python train.py --activation="bilinear" --normalize_top_k=false --routed_scale=13.6 --balance_loss=0.0146 --balance_bias=false --init_std_router=0.017 --norm="rmsnorm" --tie_embeddings="early" --optimizer="soap_variant" --seq_len=256
Below are experts of layer 3 (counted from 0) of a mixture-of-experts language model. Rows are named router (the router's row for the expert), gate (a neuron's input weights, with its number), up (a neuron's input weights, with its number) and show model dimensions 0-191. Each number is 500 + 50 x the weight over its row's rms, rounded and kept within 0 to 999. Numbers have three digits each.
Before each expert's rows: "comes after" lists some tokens at least twice as common just before its tokens as in all text. This comes from a sample of Wikipedia text that the model never trained on. Tokens count by the router's weight.

# expert 232
comes after: " |", ".", " to", "-", " in", " In"
router:494542468545449564497489517513542438482512550456400519364456563533550617529591424514475504544500610567562579382481509524508534418608462524528487542484423408545562467527475504438452483526582559518502409633504445537501441468533534552447524605534570448459456398520594477534487549547456505470477494523436523454510540518522509566532520549435487448543561525508463466448531463472587432462520449436503567545520466501481448533480501495444456512416425397434560549491428509503463444490529487509492522430485511471582485509496500543480541453544521517497442468512601505492558558430560590473
gate0:493433494485529504536530376509446534480531477470570555493441416539418560472478454458528501518471510452526489411518526501377418476444464469523530427452442505524442502502470507423479508403462520546582483539522468508424459454494391617582406535459541471510524557510518502549493542577460456447526476427449508543462629597460481522501485475463522496448500461539553491501519530591447507579503437478612566523483580491483494536504517532466379510599475550522497570493561454557433497462412477435541527501587486365509533628483528506499485561480524491514541560555465563499522563506580579502
up0:499560544492546520493502521508549547439499612558414500522566582531559577530558486545464411527496458534450552543518545523616564505543455492436527582606543502514496501512524510550540517621462552565441507527508416459555516560462525407439618503458496470425515432548443525545450495464555546536480569540594449490493409470543560494487454502495477501538534536523460522467563497413502527387552462609476482517463428494467524517464490426579575433471467444492520475511487538511549534496500460516457433504495651562532526413500467592516462562542465488422431455481494457445495418506492374458
gate1:544492565573473558559504552558501538442492446522531509541497477477502425485540391496539561411518483643576538524498463463455601493495487540415518549415451436500466502526455507560485569487462531512452479515483487495454438504518429474512501499475584562448490479477387528473430440458531542482432428499474507483436469484548447510502439429553493503525466415590460481440493499481652402501433490541428434574480531470518528495541498552499471446473518439561460432395567516403510434544418483524491422514443498550479488522502453428519609470649425409535483431481525555560450535497444541514
up1:538529469412425566546447430509560568404498480558455510476522464556563451516471498554539496548491572553461541548493600534505495517495481488491486443482540499471522538565546534529418527546493558542470489559540424454484502465486574546507540467546584542559443492472377453500408559524462503592514453486451555583413470522521551406480517513524484510565514477610488450417442524442530465417556528519452610579467598539523674517437465477508574503526504574539487442485526483479437453542491453510487526615476538521600534508530419529445513591605505510406465503465486517488538519489514579555
gate2:549522566480490553478545414505482438509428525529499547486413461549409532506461499498518524626425429506492505557432585450461474529547444484548451554432502559456474530507530551526608508487588610518440544348591506516584562446521464577594553479510480617556538462572505486489522522528515418513591453497500436543479420483508566548496470476535406455521523577517585500475577476458528480519633554427457497495482499524509491442552466422419559544463448501533466474515488424523556600455545482487472506584506503539503476502483464423558426493454513559499456513518456515529556459561558478573
up2:467563424548585523448469514503560504490641529518435397534550563490444513452403445476472445472575557532512459475576468523497514508403515580439511496490488498451502477477450496496426549557507535397499437511470484516500511548471563490505633514520563479478531541421527481479459431446381531582449495497477481475478565536450449536497510490542564530523511420474526502477440337497370565512488432523510455494429585504417574484485524532567534428537547549464512559462542504482397400511387404464443568472451486478443426497499478565450530570462464529524454496509535443510528524449529536482
gate3:446444482558464515472522518487487495464440488555576550488505520465562518475581524522414555447456545471599506515481424551500434531532462426500516458463507488478530559607562571462628661534503515438458490534440438489505447506555420509448507530499432520548504483519493519452439516505503498506425478534462499517501533486468465508486393511557522466447483439533444632409603472514439505502485510542543479502485519444425560538460482534449567550543563517483556511456460459455525507505528648521505410473443599523413474475407525606501518560552518540515462535489361597431505430471474402538
up3:631519527439493555462570648516546427540493480445577515484496471516481553560455433502528455488506481546437429532492562428453567512546491562500428506512611457495479464508424605451495529581458532495498512467457451459476608444514494591542484469514536589490475492529458544543554468519500515636550552456540587431585529515504441588397575514511531540559450436522515478521419573491499576537488545419519461569566475572582496555469487475446568508514555616458515446512528540524427551559441459522447459464554509539473502508550506513439481507473559578482476572481484542460513495578492573563
gate4:495573382445483496550500491543513497563479547473416532517456469414442520470527426493500418423430567511539519483519527518496427468564511523443518511442462434574473493480491463545497447519405440452461479484521491557571452474526506497638456558526533525449547435457489576514493396509567502490459550496470492538541427506430510534447455603524553508478537526546423404571495424547522489465486502465488513462489562526541528484434612533514467519515446433511395447442531516496400498485515532489496456509587385569439507455514453519494438428514467375601426515509562469466619577495456560389
up4:544519356466515528560514453526465505536516450453504457450499447425596488542577481511542440418476614442418482452560487507513428461520465431450494480481519549525539518545479496539439381486505509443422535530588476586515449496462453485534492535498479495452456460545490435513454490463491414470537521392468459502472498534544469502458433534513467521490514573563477532621478486576516547579482536394493550340565468547543489564494595490450504535481458472493531561485429516524469418501430571509478496479506462495451530466631429515370487470554478420570427499463489446475529517520490585393

# expert 78
comes after: ",", " and", ".", " but", " as", " that"
router:470491512524557551457471535477503589472591490450472424490469525487539449449456494485460500520498397500553591464451562544577457487465530506467455534499505442493510518485500533493401481533560483617504572493530565580616471424440527582507526543474460512452523462509492594462442394545525426512548473470423442485484521482570491430539439514563435414467536490541617559450480466559553584490444514544585486545565345429529403499576579489553513483495434481585531465540496489476578452561444522455486606486515448504483539557539488492459562458595486427553470521534419508482453565479550462469
gate1:534484512535503497540569560542475462458509529435621484493510534551450537435521439499552497513464512532585478443483485405463573454498458536495467569419545536476494512590490459529586561537555424463530493508468530514491508513435470512500484494527652512539462488448483636449517489503502575422401412434478592431504492485493439502553471471647480470516533379494480575459538540517524437467446518470498513540634555514504557545478487444515389495474493533467449510417594602418496482412431520513551555558456585562531473523548509501585582496499492470461603442487479543500458459496507468465
up1:555487500559470591464418481556493523520569552421505444520475449421423473401462492540528535520511452536461447499573563546526512530494536439427479473402573542510453519534492437489389503502413470523391540575458483556539438561522600508560462442465538598530504528472448544429558484547567419510514420494517398562499478601547480477469647419420415559493550537513532450484456426549452445466601516448404540515454508506552538472554501508488571453398507500487517454427503442500481470499460414483531474554501445519540587490558429575466532517532474533450501442541518519485482478489550516551
gate2:527523478528518591598519477480428497427435526583518475473576540601370527544551439492418463529572529431489437566486488431521554414507475541471512467441485471501551476474583494545521472584549528518455547469521459487576517431481478497617398490519512572509563529603508494489470534522412519613476495479471489536500518480514503479429506470493510452452569535563511549547550535468507489541553457535533470430535469474542562510430497538455494544466446546595542545474575523520501449475446612487446561510488458491498497417546511465525471590448531631485435645494483410581603559567506452520
up2:502583432513526488377485509533545407541500444442474448566522508370583588533482412474518497420471529496451518499524505521482548537519533493491500538561508544459478460422488550562498424470415574459443459418492460517508525497510492485529577522455454450480521549448565414507508436462470549474451430485482406505425526483424519540443509521422387540462479448457476417537409422519402536436468467479499409553411586490433572435551516387534477456503567513502435485491353448514537519508458483549480442424491485446456517489468543524469516418467513441597486487455572491417441541521469483503
gate3:522520513504587504456382466470522520434518564458454553448498501482454388577453523540436505602434586487512567602451500562504445568495519453566530484482526440484629506475501530402590524584508522559530474506485514420516491452518490527431448518490514555480485567454531453480447550474502553477507507491410499487469468511495470544546438508498467494445476510532497529411455586489458524554583440458446466519639522443453524592532475512579489502441515535447575480605445492493496537444501549459431414441419586601528491555494497514430430519558509456488531461584442493482471579601528521618
up3:472429542379465549424542512502488521513455516531531515570513462501446585516570501453449564570504512468455558593492524437469471542534528478469490479527519468425531436504469559417497482594553478563504549461377418466524537446475439546578468554527565539511467533544441558467541522523530503545489427605584549456550606482451426508351474517416557525493548486489477477483500554511421547488509533470570385481529533393504536549496494458587495511460457509483562470501556476512460573403387485440489534440494569501620575475505444532529495529489494433588497455559548589455551497536488462535
gate4:530448513469473444484542465542503571616553471490435564520473432465546530417562480551542527476535490569541397552469498519543519483528530460477464547465385493484518532492441458504496528544535427580468504526388489532556468547553503514523407490537462580553532541498550552592573481428548460570376454577554542412595483478474603501384423467550585536504545525461553483564587464576466529455531552454509564546487495479413550495455527570484535513543503426460428488517502545419425505413526543550473458489461447425495427508524574458566536417506487417507564528414487538528557520496504473538
up4:481444480484508451566545506503447488539490543494505511572495448415432438603574545480523513496521547462468612510533442545427431533445452376430502507454607481505532455530543525561581413541402556439513536508547550553536455371511489501504528509457452473512490483441440497404424447533528467383525432383475526615431521531531427533484513570479392422411490479502485485483452570572542542451478488419488572462521539538543452536532527488427479557468500535520569531510527475513485483530546531469494578432493495580437583481482430481428422502493425502571412454507473496462500534479452555499
gate5:525504477445550619577470553548623524495526500477448507473464513519428522403550504469436469415546394535428481538523483479506461522513458532418435529564484506523483501437471440482621530600526486513525458467388501457471472441466525482492567462436543467506518460462545558487596567442459561532512394453573484489539463425493452489469423562547452555541477548585517535543444477505559494441509448430558417502513504546423495512482426520490481485505482515579440494449628497483565530515582494417503441563542513557432442445453526501419459504391558515527587502574510510408506511583553433475
up5:422518557505495443452561478557432482568470559519542473510453440462469483468495486521538549509466551496612565461493496491448548542401496565563535489478365489554504489631528532539414478460546549503540543567541495440491544476476511508493544517540400497462447514433485472466419529478598560508468588464475482525437559510404627545591511503493558475538548528438551471562450416514490481473492576548507444411387443571505450512581584460466511479380483516469501403536445552519441429451463482500525521465435469573556516466564439483560520523551438382451495509570485498534519503424540537472

# expert 94
comes after: " of", " for", " in", " with", " to", " on"
router:608435512405460535448497463499461533499577517514454519530541484531481476564545483526455436496466493559537515437493511418445607424533559517462450516543496435503584456534521495470552525485561412569525410435507412546482558512594591528488409546499564514462446536477556430490612505497470476472485485483458517405488438448546463535553534589428491504562523379474410548511474579498503453466537474511499511416543466462537549500577441519456486431466547477491440522454457465449409585531496489534535486499507559490484586421507501538535484379411418421497457548528451586531532498379539469581
gate0:500459538465452568500550493576548466470540538556594496455480432548417570486473446490423489428464530513564534553563473489570504470443441527539533467511469465479525466527466448415451420432434449438569433460624502472530487511487421600527440562508469478568504580452482421597565410527557486494492490509451601572588610583454453487635450452445466525524464493494475517496581493460511572511431544565539529475506609556592535537591523565451497504551521554496486415447486462554532495533510397499536550466552516462526422499532557484500496547467488475531485527524453497496489440541602543465
up0:491561484516476446535558534469510432468513575480399505488588535521617424572481559405495419544499485560502509460450516469521430536518479481490553532536523540568464490485580529663510508533513503441372449570435485516497506532521559434485583507500488449507513444539487563385465463564438567531413488454502525508563482490518486529498473471501510504535512531548514485420496487525465502400562482505505512406444448448488479438448555509524558548512397487495464636555577450577549581494458534500443464533444554491474522448410447503639542493579437490439403523492540457450436539534474428543
gate1:553533564536553477489600547551548519483518488525578519522461537472444416553573454568514540503487524535581438496478492437425606523443490564430451551383548440507555515481524488553525491370469534475520430419459516574451445470421480495506536536407561510435514482436379543425479369476500482525416413391415511494418453488493434525494535468561481531471456450563505513472569548511544549478461550421445451537550568458578470467488483471544520562504486392546468511469499451485528463518434547535543469437513485472457443507466494395523538396541421472515494510481504512540527520510401568467
up1:464461497526553553516529455503473564448545461496511484474552485487559528378447492590557441606502558592446521402543593589624499488489555440475496497551588558509509550523514493521476447549530455513470518600484467413505526495569597462586412472506532542584500550524446521592541515551424556534499422615571486479486539475579577467418546529418508550503531479500591472473529452520484494508543574479521515508448484496547530603490463535437452477399455539546481497464487575540418473530510523508490578478493535522580539607545489560464549608531495434466468583565506519505467474472505573473
gate2:534454559447570502527527495426380519485500555547390484558502506531467560542454484512527544536449457533474461582489505472531541506550508540534494462423485440581466513471489410520601541573509520537512490426544469533614490482557585481609482450500525576515578464585488484516510595432458420489558521484509546451505451518520555535417526506520584505482447545546498606470447477459502442553490484527482502509505422461414544445485504506416512464499517488559512485444555469468513668504550444602518475437526492454533557467456418460484412603431435516522384553483456418524519476452450416422
up2:506555440504458551433479471653600570502488566480568503469448509490524518489479399502449417463545521405493476567493493429456422524526500503458551563573530531422526505483493493514441395462484459513435471454521509428501568513537497531487571582523482509489494495503457487474505380527432478497447481514521414476480577494366486451576528462462391544559476491464490443568497454527431632443503493532529498545528656533512570488492496519547467500519541514489505571544472500558433391502417436510503477537458505489419433549539534575500583515542597463515594434552523600509529468479546523492
gate3:429489450524520472469491530504428543569474395478546546493536527529561438413400431513484486473450451554521491466507455588501461462523491497491492454423463441536429547471524401509632563543498523393493619510481416482458472520523544494490506431523451529512437526442580522457555457453487491532454448515409424501448545485516441453449375486523564430424555486559490533505505589516514521598545581512539489430535420567388511554500521501578519584533553513498493513562521501431490525529497539518519515394491626525441566567399522460387454531531438515459528517456482488464508536483482467578
up3:563455490495457517470633506520584463412486578487496438515547546500516613629505595480459486565565533401413558593474518442475462496537471441487507475503485477432580433523419606477443482549543510495471434463402573492540575447491484599504465527503511456449531524497410518566516560539552491444596494534535507509569511492525494527512535543471455484524469437520491498487502434530437480490437494447479472539459526428603536493510528408466503397408506519509523418485496524552411576446462468423447491511583406522451487502526427506545487469473546475546508517651451518529557406483510536505
gate4:442557432554449416434551415555550561619487498454425563514473526525440530446497421477595443452491489513543387461522477520495440541401488490443475460431491475543445504484475481522510503552409406575481494484394527480553513454498486458492490469458503492526414404557456534545564465485500475487430457428474536546465525437435568546470528492560586522534514526456546407521481543499516587503543543475497570489499561526517566557465452411538465437505407444485372459557507494508472540506479476519482489550581388543501509429484528460473413469483499410534443517416529425593584519496397539475
up4:538473515465452404615500475527445453494493552455479486438464572531478486554571569512509570497545547399464548515519426460422455546595467454559473495414623431578524471549552544484470491526524499474478554540485477460514462451487519523452446521429453543480444482582504450433446421568470456499487399515524593502461506443484495544498429492565421436489518482500526477515567557540580518464495497538495608362538533562436411513500579458550446581457576539553493553525571471544505412470527557464507521484508507518447478500559416448445609430452467477547449511422524536470565510596539571541